config.yaml
n_layer: 9
d_shared_expert: 0
moe_layers: [1, 2, 3, 4, 5, 6, 7, 8]
normalize_top_k: true
groups_per_token: 3
init_std_router: 0.0226
lr_router: 0.000769
norm: "rmsnorm"
norm_eps: 1e-05
tie_embeddings: "early"
beta1: 0.9
beta2: 0.98
seq_len: 2048
steps: 7648
Below are experts of layer 5 (counted from 0) of a mixture-of-experts language model. Rows are named router (the router's row for the expert) and show model dimensions 0-127. Each number is 128 + 24 x the weight over its row's rms, rounded and kept within 0 to 255. Numbers have three digits each.
After each expert's rows: a language model's description of what the expert responds to; "gets" lists some tokens that make up at least twice as much of what it gets as of all text. This comes from a sample of Wikipedia text that the model never trained on. Tokens count by the router's weight.

# expert 21
router:128093101139118122176104097114110112128150138148125121148097102150127144119140108110120103159173098069103158096140138120138136090097084118147152105116114146106145110161117125123143173123149152145131131099142126126148170135137121136158102172130122118161136113145108159189157132111096087155148099093076148119151160140146112136085147134103143123124144161151135160076110149138153149096107
What it handles: Short inner pieces of common words right after the first letter or syllable, e.g. c-our-ts, to-g-ether, sur, spec, stru.
gets: " ", "re", "if", "our", "at", "ur"

# expert 44
router:141122124098155117154127073124103144138121155143151099151113118155120127091131138137172112164149117101136158113152153103147141115133125103139150099124160137138148106152103113130131142152147139144177090114110129141169158120122102155136118158094072135155148103148126163182143099111111106134138109086104149099191138099134094150121127141106137123100151116162137184106107168170147144096114
What it handles: Word-initial "t" or "T" pieces such as t-imes and T-elevision, and pipes and cells in sports and results tables.
gets: " t", " T", "|", " a", " S", ")"

# expert 45
router:164096091123147158167101112125102123135138140158131102139110116150127105098133124120141107144165086137106133097129146073148139116103125147144135120120139161146138093124123090156152178148149129140132087082112156143110135136111138177150085151083101126162161094154114164169146117127096109154142126124130140113160126099156112173116162135088134102115145118140153174102103144140140131099084
What it handles: Word-initial Latin-style prefixes starting a longer word, especially dis, com, ex, se, e.g. dis-arming, dis-close, by-e-lections.
gets: "S", " ex", "e", " se", "ap", " dis"

# expert 43
router:135111128130150132140103107117111137140109138140112103146107072136099126132139099142128080128169106123114135114150103103175125108094104103154136127090139178166158102157107113148152195138133154145174094092122124154139170152126127104127121155125104088121124096132123152159139141125084103145129113099109153101171162110159115149128140168129176109109154159130158155117126128165148157105119
What it handles: Line breaks closing infobox fields such as Losses: 14, Depth, Species, plus decade pieces 195, 196, 199, 201 in dates.
gets: "\n", ")\n", "201", "199", " |\n", "200"

# expert 53
router:151107079152158120167120101083102154101108126128100096155132102144133123124148104147148102165154122126138155103158127099140127105105106133168150114132123134141129120173125080159168145144144169121130123121114153157179150136113118145159127163119107136133130104166103129138156134086118111163147116125084154108159134081159104152112108122103126110110136153165164156095114135166129151092082
What it handles: Word pieces starting with m, M or p, as in males, martial, possession, Pol, Phil, and pieces inside foreign names.
gets: " M", " m", "m", "M", "h", " p"

# expert 0
router:160077114154150105180124107129113144116115166151106111145095122133124142093151137140161126154134108128124150122137117115146118107084123123143140079102140135163150129146121096136151162142148127147149103098112140165164154122126090133169121125113080135151160083150103161154163131116103079139155125140116119106138140082128109158119138132110138089117146152159159139110099140159171194100108
What it handles: Single capital letters starting a proper name or sentence-initial word, after dashes, list markers or pipes, e.g. H in Henry, F in Fumaroli.
gets: " H", " M", " F", " K", " W", " R"

# expert 12
router:148107094125138141162135114108113126092104138156119109144106108150078133112114114106151104140132103106133153120154158110168161075125119118148143125103168176133168112152101119137175156141128142139158108110109141127144120139081114150139089139089127129165146100142116127156150114115124102171142089119095150121181150109165093180106146127081129099115146144123151158102134146111163139097110
What it handles: Spaces and pipe separators between numbers in sports statistics tables, plus word-initial pieces like Comp, add, min in stat lists.
gets: " ", " |", "–", "in", " e", "ar"

# expert 32
router:149118092112166131194117120135131130117118158150091090153100127152130156116142133140141131141125124107115161090156129092161101116096114144158136112123138157161153115131118108132163145126135120170163092105096151141152130153119109140153084134111098105165145110138115163164172160124116071164121119110119134096141149133153120156121159139099132118125157128145181184097087149130148163110120
What it handles: Verbs and auxiliaries right after a subject in biographies (was born, def-eated, prov-ided, called, received), plus the space before birth dates.
gets: " ", " (", " was", " |", "\n", " is"

# expert 30
router:148127112137157141119126107089087118119126137142116091145106085146111133106159117108135103123145092101111121101119127105163130106113133136125159126084143157146149069152113109131170146141156158184186107102124155131158170142110114152127087159105093116155158108156115156138147121121082109154120119126104166129165125109142126149108163128109126103067165119142158121102124153143142131090130
What it handles: Nouns or final word pieces naming places, works or organizations after the or a, e.g. city, album, station, stadium, office, gallery.
gets: "ion", "ation", "er", "\"", "y", " film"

# expert 13
router:167101124139146133150127117106121147122097139150108088146116114119122135087173128128153112159151122100113148114144118133148145098077123109131128108094134146132165087166102133142137155155135120152168099103126163147147180156109121162161106146105100097147157123135105169148143122129076099143151122121105132112173135117143134148104141132112135134070170144171170181096111153126145125095116
What it handles: The word the, and his, her, their, its, starting a noun phrase after a verb or preposition, as in faced the, for the.
gets: " the", " The", "The", "'s", " of", " his"

# expert 63
router:153088109150142122143118089136096138115114172149113103155080096132108167117166112125140098134155130097134131084135108109134115091133104118151143096119130158161146100142097104139149132154142131126169113100093141138144149130112107131175101164091075120159146116136136166159147154108111095155138125139099110086131141113164122159120138134099154131066166129136163124111085133142155145100137
What it handles: Later pieces of English given names and surnames, often in biography openings, e.g. Rich-ard, Elizab-eth, Step-hen, -son, -ton.
gets: "a", "i", "an", "on", "son", "y"

# expert 1
router:148114091128140154144122096119102141126114136152101089165119069150102120096142128126161105132158153134075132104141107099189126114111123148128158096110149131149153114121114125146135160145154122147153136132108132161145161139118078145127096126082082134128143097161139170169152119103128072160157116133080138117159131112130102155108158150086113125112160138144142130116108139161147147097119
What it handles: Opening pieces of role or organization words after an article or adjective, such as ac(ademic), count, Ass(embly), p(owers), (p)resident.
gets: " C", " P", "er", " p", " O", "ist"

# expert 16
router:151093079124120141149131115115116108146096167148113105154108105128100131110127098110126105126161113126095138108163137102142151108104114142124156077094112168144154109144091087123130147161139159134124104082143154155134140148124125181126123152111107112162182095158093151170141122141083130143135144112101131098137129128186131158117173154097141123130150144149147152104099141157146159101106
What it handles: Middle pieces inside longer words split after a prefix, such as electrom-ag-netic, rec-og-nition, rec-on-ciliation, plus odd bytes in non-Latin names.
gets: "ag", "um", "em", "og", "ig", "y"

# expert 5
router:145106110135154131157109109106106159082089133163121107140112104165107101083130119089141132143128101091128166139138126112164120110105109114127174119099133132131151096169113125152140181159155144148156095105117128152176161139119096126125107132117096125141131091143106129151151143124084089141142123102089167104143120114137121173145124161090150129114150153136154148103093170133139142077123
What it handles: First pieces of common words after articles or possessives, often consonant onsets like Ch, fl, st, kn, as in Chase, night, slightly.
gets: " h", " Ch", " G", " b", " I", " f"

# expert 25
router:164121111137136128125140094127115171119096156130107072152117088147086111098152108110154127125152119095097139117135111130172107086101099119147152125082128171145146118138101120154164152155144119151141092128120149147147135149113088140141131148116110124146136132130122165143127145105131107153167129118111135091116164077145103148121164145117102085099148166168155160096096126137172164094114
What it handles: The prepositions by and with after past participles or nouns, as in film by director, founded by, lived with.
gets: " by", " with", " Br", " Z", " to", "201"

# expert 2
router:152110116130139136151147095118108118123108129127120081151080087144119123116147131144141109159141113088085132107148145115173127110109114139146154102092129129169154106117109105125132138151164122163187138111090151172134180160117104121145086146110090113138159115149130155164140127110105113146160127122084138117137150120145129158102139163105154143078166133175149128113107156176153147130117
What it handles: Word-final pieces ending titles, roles and agent nouns, such as Lead-er, M-inister, Brigad-ier, medal-ists, often followed by "of".
gets: "er", "or", "ing", "ation", "ist", "ion"

# expert 42
router:140107097169140142181120104112133133113088127154098107140098091144126154119148123135156104151157154096130145083159136129152152113116093131148143104115149169147136096158106121133139150147124137159163095085103148171158168173117096147128122157116112107146135124162129141147166130139097119147154111092127136121158158122141095144133141154122142105081135139150167194107102139134159147092115
What it handles: Clause and list connectors such as and, commas, but, or, while, with, because, joining phrases in running prose.
gets: " and", ",", " or", " but", " &", " The"

# expert 15
router:164091088132147121163152120124094147094137130128111095123108086145115140103130106133139103143136130096121163113106144125158123108092124137142152098102142159141160069171106112121159123126159128184161105112106152137158154160125098171151111162114099092164137097131127140133122150117104098169157117111128147097161145128129107131118163150103124117092146146136142153106112147125155191111092
What it handles: Plural noun endings (-s, -ers, -ments), full stops, paragraph breaks, colons in list labels, and clause words like that, because.
gets: ".", " |", ".\n\n", "s", " that", "ers"

# expert 29
router:162083119118134127159144079108121122118110148157120100118103106132104170132141089136164120130153109090138151112121141106151160103108114117132158105086166164189168098146121105163143178155163134147124112128120169154156147148101115157136117128115103108146178086120116158149158120119097110168126127090118142099144134098152123171139159117131148105125166133164133140107112144140157139125127
What it handles: Inner or verb-stem pieces of words followed by suffixes such as -ed or -ing, as in acknowledged, referred, represent, perform, develop.
gets: "and", "ow", "=", "end", "b", "k"

# expert 58
router:136102128130148131128116108099121132095112175140129095169100128132070122114129119122165097152146116110118136115152102102165145122101114118128151106091141141147117096140118127152157140139136137189160114118124128149173180172111116120146110155116092102130124091144090144119130160101088097144127104138098142131165150100152097138097160140101136124087159142185161156095103144161133126098114
What it handles: Determiners and possessives opening a noun phrase after a preposition, such as the, his, their, its, plus later, following, new, other.
gets: " the", " his", " their", " its", " f", " her"

# expert 19
router:137114100162142130165119105131106172162126150140087098138117100146122160079158120122133117143154094113131169102190134102152105139127106096137168129091130137161166114155109104142143149152142127153178122110125139164122148129129067115168110142117105110144139118137103166149141149122116098156137118109099136122165156129151104131126141125119153115088157145151152152101098164123185162115121
What it handles: Single digits and numbers in lists, tables and article references, such as Tracks 1, Disc 1; also line breaks after list items.
gets: "1", "2", " F", "3", "4", "7"

# expert 52
router:156133092130143153203104087110078125099118166131102126125120137146123137092142127136145100116155125116090152112117135125137154131096105132134161119126122146137149114132102111156181169117152128159144125108118166121177146128114105135124125153105086109151158092132130162150136133111140107137133118089082157110147157126158097173106156145091162115112168154148136152118091168136147151096121
What it handles: Inner pieces of Latinate words before suffixes like -or, -ion, -ive, such as ex-cept, ambass-ad-or, ind-epend-ent, direct, act, profess.
gets: "at", " act", "iv", "it", "g", "c"

# expert 28
router:132123104131158122148105125097092087128108141165129095126119092161112147085133128112136109109141114101117132099134111124177121106090116125162127078106142156131148074149093082142141142144138130147146118099084113145154123163122128144129084148096117114180167126146121199157155115107113112143127117122095150123154138119149098150102146145090139108114140120172132163081091137135141122105138
What it handles: First pieces of common words starting a word, such as cur-rent, sub, main, bus-iness, organ, oper, educ, often in biography openings.
gets: " a", " con", " sub", "il", "ad", "=="

# expert 41
router:155113099139125126158117131116118132096098155152102095158092108126107145100129128158137085155132125128113153113145123123126154117100112122162165114107129161128138109141085109125160113167136135179156100093144143156161154145123083143165120118073065122150161111138119165150120128095112095127156096116096134106178155130150119145107135156082168113087139119144154166106103139135140139129132
What it handles: Pronouns and connectives like this, these, they, However, Similarly, plus adjective or adverb endings such as -ic, -ly, -ively.
gets: " D", " He", " also", " L", "'s", " that"

# expert 62
router:147100122133152147158128100124102133107117124156111091131127105171118121085152094097176124146127127129103143102139127104145159082102118099171133114101149154154132124147115112137163152153175143148156122110115147152133155153106091151136127127118117117146148090162100123146140146100095072158117112105103129111154145093136097132117173137109161086124134135125158182114108126165164179116103
What it handles: Initial pieces after prepositions or commas, mostly capital S in place names (S-anta Cruz, S-askatchewan), plus "as follows" and "in order".
gets: " S", " N", " M", " U", " F", "\n"

# expert 51
router:150126086141122103160111087085107109119105137177081130140099128153094146090145108113160117121168145117122153095157136131141146102077082109156143098133128157159154096135107109133137138131123145127137128090124156132164146142098105149158092150096081125136153094143107138160150122136112085127131104107115159115160104098144105150096147134100146127111161153170152154114097115136147164125106
What it handles: Pipe separators in sports and results tables, especially after scores or figures, plus word pieces like -ost, -irst, all, last.
gets: " |", ";", "at", "C", " all", "est"

# expert 55
router:137114112123142136137133116098130142142112145155121111140098137167117114091132107111149115124123111107096141128141123088158139107103123100146171135110135164182148121143104121128148150156120142141144107098110148151147178148102093147136121157115142124139161108146110156165157129124061112143142123106103142077175151105152114154112133161122138099145167165150114198104092144178152148089111
What it handles: The word for and word-initial prefixes such as cont, dist, Un, Col, Sup, Cons, often after the or in award titles.
gets: " for", " to", " cont", "im", " For", " F"

# expert 20
router:176129094127126137157104112112115110119093120136110108133099112150100115097141096132146089156138121123131145103141135109150138096125093126147164116101155146122164079172094090126158156116134146167164093110096150136140137130120105140148108127087091106132154109122134147140153116108122094144162133117094165088163119087143136159098117155093132123093173153169160130106107148140133169088122
What it handles: Pieces of nationality adjectives (Cro-at-ian, Sp-an-ish), month names (March, January), and man, women, children, male.
gets: "an", "at", "ar", " man", " March", " September"

# expert 59
router:152112094123149146155132126134098155120112187119141108150101098138137167101151114133150121139151124113122161097134146135154136103115098126144161123133107143166150117148110119163161158151139132140161124100116143151124163150124091149167124139100090098133174114156114143161138116127114113135175101137120149103133147081176108135124150121109178111104184157134171132091088158145171141100107
What it handles: Single letters and accented byte pieces inside non-English personal and place names, like Teuvo, Riocorvo, Žigić, Kecskeméti.
gets: "i", "o", "a", "z", "k", "u"

# expert 35
router:150125073134138116148124102112104152107121126136132130145126094135108112119149110114143116121147096126103156075134112111171159098091131130137167122107134172171133104140108138149168134126129162155152117096095163138140168145122101162158107134112097124125157087177125150132146141102088105168139092095103144114156154104153086145120142138104166082093158165151165137137109128123150130112118
What it handles: Empty space cells at the ends of election and statistics table rows, plus nouns like years, century, period and endings like -ans, -ions.
gets: " ", "i", " years", " stud", "0", "es"

# expert 22
router:149096096136154107135111108117104138111116154147106094133104108161123141127147120122157102138157092096113156094152103113126131113131105140150151106122138170132149105143097093113151150147150141135193112097095149134133152142115091133158105155101065111176135103141135114132156141113117119177139125111130125117156156108157107153094126139120140121064142166146167140126111148123169190108107
What it handles: Plural suffixes and word ends after a stem, especially team names (White S-ox, Wol-ves), plus people, men, women, children, England, France.
gets: "s", "ers", ")", "es", "ia", "ins"

# expert 39
router:137103084145119117141121084108082117111115158144104110133088128147114171093185122137176117162148134132106123103128127099163125105126121117152128091108117154177136137161111110132163145160137146149113125085104155168150144145132104144154126148100106122123175118174133127141116129079100120138119106111089140101133143122166100160131131147106123110115162143173144143105133142185145150096105
What it handles: Inner or initial syllables like th, om, Pal, Thom in proper names and foreign words, e.g. Ayut-th-aya, Pal-estine, ge-om-etry.
gets: "om", " Th", "h", "em", "th", "r"

# expert 31
router:141090113109144130159141101115121162110133153159135110124102093136085126112146107128160118120153134117112112119143121091157158109121088146128147097104136181169130084169111116144158141156137147158176081120142129151151130133108113149141127154109098113130156101126110152155164136105113118171145091090108129112140149097130090127097152143115152139111147153157162202104111150150139153101105
What it handles: Pipe characters that begin table rows, hyphens that begin list items, and == section heading markers in structured text.
gets: "|", "-", " |", "==", "===", ":"

# expert 37
router:133120120145170118157141112132112150129080141143103103151113105174118127122140115135153104138154114127123158102131122117135141113122099131150155139098133160145124093167133101125145134167149157178176132099095136141166141147109082151151104152093079102153136109149100137140138127139103081150128122117089151107145137131141093138126128146110142108098179164157180164085113156166155165121117
What it handles: Paragraph and line breaks after sentences, plus clause links such as was, which, that, since, after in narrative prose.
gets: ".\n\n", "\n", " |\n", " was", ".\n", " which"

# expert 11
router:149104093149161141149131107121085139142133119158103100134122097134115137102165104131138102107172107138101150112144127087184110127105086118150155110100137128126138116163129122133171172135143141171172123134112145149145173169100084132158127185130087096161152099155132139132129130109110109138128127126115144115147144103150093141128151117134128101104154144148156152111122172148162161084102
What it handles: Spaces and pipes between numbers in sports or results tables, plus word-start pieces mid-sentence, as in makeup, version, bout.
gets: " ", " m", ")", ";", " |", " l"

# expert 36
router:154107113131135152160115087111104139119116131143115134147122107156092116103135106137154113123129113078118167105145126123136126096096117143168155100101118161134136117147072101112118187136123133119135126119130146135154153148111087133169072154085117125158151087143116161167168122120090096150147123109115139129137126109148080115112119147092169097105165112157149146118115124165133141078094
What it handles: Second word pieces right after an initial capital letter in personal and place names, e.g. G-ood-ell, R-ac-hel, Br-and-t, M-iss-issippi.
gets: "il", ".", "ec", "ac", "ol", "ar"

# expert 56
router:156091110110141154171134126123091150118113138164097128158102093154085125094148087120156104149164107147129178099136129094137144111083141123156177107085178144132148115144124104133141149162155165114134108118099154146152151149111084134138100123119113116155169103126107150152137140121114123159139126116112135113117154090147097136112176165082109121123134153138145139112106146146146163099108
What it handles: Capital letters and pieces in country codes, survey codes and table data (N-Z-L, LIN-E-AR, GA), and "Population" after infobox elevation lines.
gets: "y", "P", "it", "C", "E", "B"

# expert 8
router:155104117146144142152132102084104131102132153168125106144092130159105136108150120098125105159110128083116152096147145090171148081151100133163135103101137176118145085170104089135132143157140118134147118122086173136140155132106102133149109144087094112140154117127102152155130151091102116155138099103106112085167153071138106135113131136105143129096132137127161137105119151134159147115110
What it handles: Space before opening curly quotes and bytes of accented or non-Latin characters, plus scattered mid-word pieces and digits, like "hop-es", "su-ited".
gets: "ing", "al", "ra", "1", "a", "ed"

# expert 46
router:135098124126147166145111104108127130104106151141134138138110085159101111108125127122138104168177111122115157125146134104137140080116120124128127099107146146123136107184107107153156167160155136124161106107115123133157158117088076130159082153094107120136142081147094160155147113087104101169162110146094151112137137082124100158107152129072131111101135121155152151121112134142156139101136
What it handles: Opening pieces of names and words after a space, mainly capital letters and syllables such as Ro, Nor, Go, Mon, P, S.
gets: " P", " D", " R", " d", " p", " s"

# expert 54
router:149119124128151147156125097121111156124099160132129104139104116136117107121156141128156127115147122121122178129199131092151121107081107136134138095121140132146147109123080103149175138137121138124156114096107144174157154151110096123144109144107102129183112112152134154142181144125110104138133124123107143104160148090166111149107160124098113108093174154145157160090088136183137154113129
What it handles: Word-start pieces like v, V, M, Mar, Al, Val beginning names or words, e.g. von, vice, veterinary, Mario, Ali.
gets: " v", " V", " M", " L", " S", " Mar"

# expert 61
router:148088110142153129133104091114123138109097149116120074141130105148126158124150121131157111141121124113096129094164131111145155098111081128135146107110138144133130098155104104135138148172171145123159130116129135158110151164107073154160106154079108097151163107127113144125172119103114107136127128144082138130166145098144097136105143126111152119076141164170167163089098134146158160116114
What it handles: Country, city and nationality names or their endings, like London, Germany, York, Swed(ish), Barcelon(a), Chines(e), often in institution names.
gets: "ian", "a", "ia", " New", "9", "2"

# expert 33
router:149110118157147146182119118130096142109136134132125121142117101141133133065132098137105097136174098138106176140153121110139139090100117124139125106108145138152153105199107109128161118113151140141131094087101138160164148157115106140117114167114096129168165092153086139125147131124117113147146103092095162088161150106167108140122137156112128107118117137157152163101115138162159155139119
What it handles: First pieces of words after hyphens, pipes, brackets or list dashes in tables and infoboxes, e.g. Album det-ails, Gen-re, S-kip, j-ournalist.
gets: " J", "201", " j", " a", " n", "S"

# expert 23
router:144117117172136134134121130117119134120114122133135099142129093161094157088156089134168108145123113102103156084149151112173136115108090114133149111101172130143127091165089101130148129155150180155162109102118138151135155130095100159167091151122118115145130124153107165139145107128102104177138083102107164097157140116166114150146125144112130136095147121161143144106107144159143153085104
What it handles: Whole common nouns such as world, team, song, club, game, final pieces like alth and ine, and paragraph or row breaks.
gets: " |\n", " de", "\n\n", " World", " team", "==\n"

# expert 6
router:137103115136145149116132105110112134124116159112097095179081114138106129120139107111119088130150119078132138117173146128137117102122098118190134106094137153142145114158098107142148142179150142134147111084108129153119137129129091115172095170103116114148138107147099153170174145102117078137147103114111137111146138100174114159104155181104152116097140155137130138103131130163145147105107
What it handles: Middle or final word pieces in proper names, especially place and club names, e.g. Colche-ster, Vale Roy-al, Gold-en Gate, Soc-ial.
gets: "al", "le", "l", "el", "en", "ro"

# expert 3
router:135103106141126136144121103129119119126131152135129102138119071119114108081153132115145097132161110099124134078153130136136151107114106116148131099079150166182151107164086112122153145183154132156156091105125157163145165154079104137136116169095079112144140119155100167136139120115124115161129131117122156095156109100142126136114158139101134101100151154144166166100106133123165136110131
What it handles: Short function words like a, on, by, in, after, and single digits, often in accounts of violence or incidents, e.g. stabbed with a, strangled on.
gets: " a", "1", " on", "2", "A", " A"

# expert 34
router:163104103130148129140137123114125143124118150153145094148098092153119140093140120140146111160154131108096134113154137076167135086123094127145152086093171141164125095135145111149156142132146115163165147105127156134136158135121086154143102143114107106144140103149127155181153163114120099150139145123094146114142134119150109132115130148101140127085161171145167164087079134170131124078117
What it handles: Punctuation and markup in tables, headings and names, mostly | pipes, open parentheses, === heading marks, hyphens, plus city, town, family.
gets: " |", " (", " \"", "===", " c", " con"

# expert 47
router:142098082137141144144122113091122126084094156141118114169100122138113124093150101107120093149159107088122136088141127091138135090109133132154158083117150161141134106157120112134150163159153143153134104115091135143135155142098121141146095160111124117162138098131134104121169169116097103148127135086097146094156147125143114115115163137099129105115177154160131159113113177119155169087121
What it handles: Spaces and en dashes before dates, scores and coordinates, as in "on 22 August", "21–22 season", "Coordinates: 50°".
gets: " ", "–", "im", "am", "202", "ex"

# expert 26
router:140120117141146109154125087087113128120108135140100104144117124161113139125163076117140101127138081112114144123124145123171137110114116134139129090089128166152167104146114100132133134147159144202156123103118153136185175141127109132135094155114092091158139116115121135147130155127105101165141117087122177107177148113142109155083140154098154108100167133146151123124114129137154141113094
What it handles: Mid-word stems and endings of common nouns and verbs before "of" or "to", such as def-eat, spre-ad, dut-ies, tr-acks, winn-er.
gets: "ed", "s", "ing", "es", "ent", "ation"

# expert 18
router:152081086155135120140165084114134151123147169117132101155117114156119144113143144138156138139152115127123152113156119103134150101120099117163144105101170156143156102153109126155140153153142120136165118116128167164141170174101073153135098138110125100176144107148103172153151138109107109148150142122109140108143132091167119127109157154106156101088150129143158194108110134135121150117120
What it handles: Prepositions like in, of, at, from, during, between linking nouns to places or organizations, e.g. office in Medford, Parliament of Catalonia.
gets: " in", " of", " the", " from", " In", " at"

# expert 17
router:149093101119127131142105086101121166100081155137118093159123108152099125099131112144156112149145147120120153106182123110127142123103122121142132106096124146152134131172123088116154145148165135145129125115131126176137169136105067142136111136117102134134138122165114151176164121105094118149111118139130125095150161059140120156119155176112127106098140164142157156127078131138145158095117
What it handles: First pieces of capitalized proper nouns, mostly countries and places after the, of or in, like China, United States, Australia.
gets: " T", " H", " C", " G", " Ch", " K"

# expert 40
router:155105117135136145162095109100093151100107166142117128147092128140121124103140120113175117121141102096157151106149115133135146083114118123157148108106157169141142113164105094143147162136148153113123085125090154139151153122117091156175088141121118128166129118137087141143153118108105109171153126109104151109130171109154102172096157165101140096124142139168114138092106141128151167105095
What it handles: Second syllables inside personal and place names after a capital letter, often non-English, such as T-ad-ić, Sh-an-xi, H-ou-ston, Kuala L-um-pur.
gets: "am", "ou", "u", "k", "m", "ad"

# expert 38
router:139082083115131125145119093104113115112139134162111102161109095158087155135146117135122094128154131114109137114174143089127103121127110112141147095113132138152147081151122126146158153132159164163148145103111166144146145142110083151131122154095129115131161123150097176154156101129070106161142105085143141111143149111142125133088157149133158107108159124141138183114092117172156146126134
What it handles: Leading pipes of table rows, colons after infobox fields (Domain:, Coordinates:), bullets, heading markers, and the stems develop and duc.
gets: " |", ":", ";", "|", "|---|---|---|---", " •"

# expert 9
router:158088073135129142152132113107082131118121155165095090150120113136127143089136109137132118142147115103116140092156156120178148110084088123160133095086147146144138110162111112127163124144140111150175132109102154149168164146118112145161108153093081087145124104137107153133120131120123109151130108130108146120147137074150109142096149113073157115101156144164151128115119142142152136097139
What it handles: Word-final suffixes that form adjectives or participles, e.g. -ed, -ized, -ical, -ious, -ful, as in crowded, revised, political.
gets: "ed", "ing", " |", "al", "ated", "ic"

# expert 60
router:145105128120145123155114070104110155137110146134124106146123098152119135120139128152156112119162128121082182080152126100161118140117127135153165100072175164134138120178107096160159147127148129131131110108079125148163170117145103115122114160111100123160145106128097133148150167100110091142136127123089138105141132104158106137119149132074133071117156133135139134121118139128158151090112
What it handles: Early or middle word pieces in species descriptions and varied names, e.g. h-ab-itat, emb-olus, Disc-od-oris, met-h-od.
gets: " T", " S", " F", "ol", " f", "ab"

# expert 24
router:160046117170166128160123132123106146133113137158133109133089092150090107115144095115172101146132129127113140104140120129145148112140113113134149112115143144152161098148103099126149134160130129130154114087116133166157125137123111166176102151099098128122147115170098160150182104125128104166153128096113129101149149107160114144112140147110146113115142182151156139121089118133162153094103
What it handles: Short pieces inside common words and names, often after a first letter, e.g. he in heavy, le in colleague, re in Hargreaves, ie in Siege.
gets: " he", "i", " n", " pro", " st", " St"

# expert 48
router:138128087115177121150128102107098123118081145104111112128125103152131143113160106106158128157153125114118144095138121102169152094127124122136157104113119154158155091169116124141156137131153150161158109118129148179152141108113109134137115157139133101146137069170106149147146132119083104128135138101102146107142131108155090166088169116109140137121163169136137186116103176125161134095132
What it handles: Final digits of years, en dashes and spaces in date ranges and birth–death spans, e.g. 1872–196-2, born 198-5, 1911–1915.
gets: " ", "–", " the", ",", "0", "5"

# expert 7
router:158085104105133147132118091093086146114084146138103109158098110129122135099140120117130132134154104123139119113150159124136125098080135119136145104087129138149141116154102105134123142152153141145165122122122158154137162142127108148143110158102092115148142101147093169114112118115099107166136127099093188121164165086136106181122141127131171113101165169159165165116114149142142159113093
What it handles: Capital K in names and abbreviations like UK, Knights; year starts such as 194, 197(3); also short adjectives like large, short.
gets: " K", " The", "194", "K", "2", " An"

# expert 50
router:146110100148149121175140100087115118146094173136095116165109095153127150063132107119132107155149094132117165102142110129150123105099129116158123117087143137156132113144123106139138141145166134150149116094111139146127158119119092138143120164111107115125149109144121158157152130119089099162135153116126139141152148110125129154112130163073144123103185171153173155107098150141164165088117
What it handles: Single capital letters inside acronyms and abbreviations (D-A-E, T-F-SA, FN-N), and open parentheses before authorities or alternate titles.
gets: " (", " R", " B", " C", "A", "C"

# expert 4
router:169091109135136124138144108114087148144116143138101117127125087141110124100170118114131125143162119128133157102134126095148132100099111120143147095079177145128147096168145112143116153159143158148170117101132157138173159172097088137144122172094108081120162119141113133159132128094119101136145122132088126126152148100133104138124133145108155101098148131159176181114107156157136146088124
What it handles: Function words opening a noun phrase after a noun or verb, especially of, at, a, two, several, same, as in "one of the", "buried at".
gets: " of", " at", " the", " a", " |", " an"

# expert 27
router:162095132141135153159141091134103156090090178148134116164102090138117143111146110116125098146137119096125135095149133112148128108127109092139146109110139140164134108154116114146149139156142143120192123123132163129133152151084093153152087142101099111148155094153127151143165125089117114165152108139121146098149138096151131166111126133088170137064152137136162144112111143149164136092126
What it handles: Final pieces of place names, team names and foreign personal names, e.g. Hou-ston, New Orle-ans, Veol-ia, Murr-ay.
gets: "a", "i", "o", "ia", "on", "an"

# expert 57
router:179121105126153115148118095092128131125075133161104102143118098141094159120116109096147111125123143137137149136161135105156136093104104124165137092089120175122135085156109105136124140142158134146145123096108152161142136136130090143150115147097101124155134115153117165157138099102092074146156098128092137126138142132118111144091143145110117133105122168165135198104076133156132158127120
What it handles: En dashes in office date ranges, coordinate symbols like ″N and °N, invisible formatting characters, and table pipes after vote counts.
gets: " L", " N", " –", ":", " -", "N"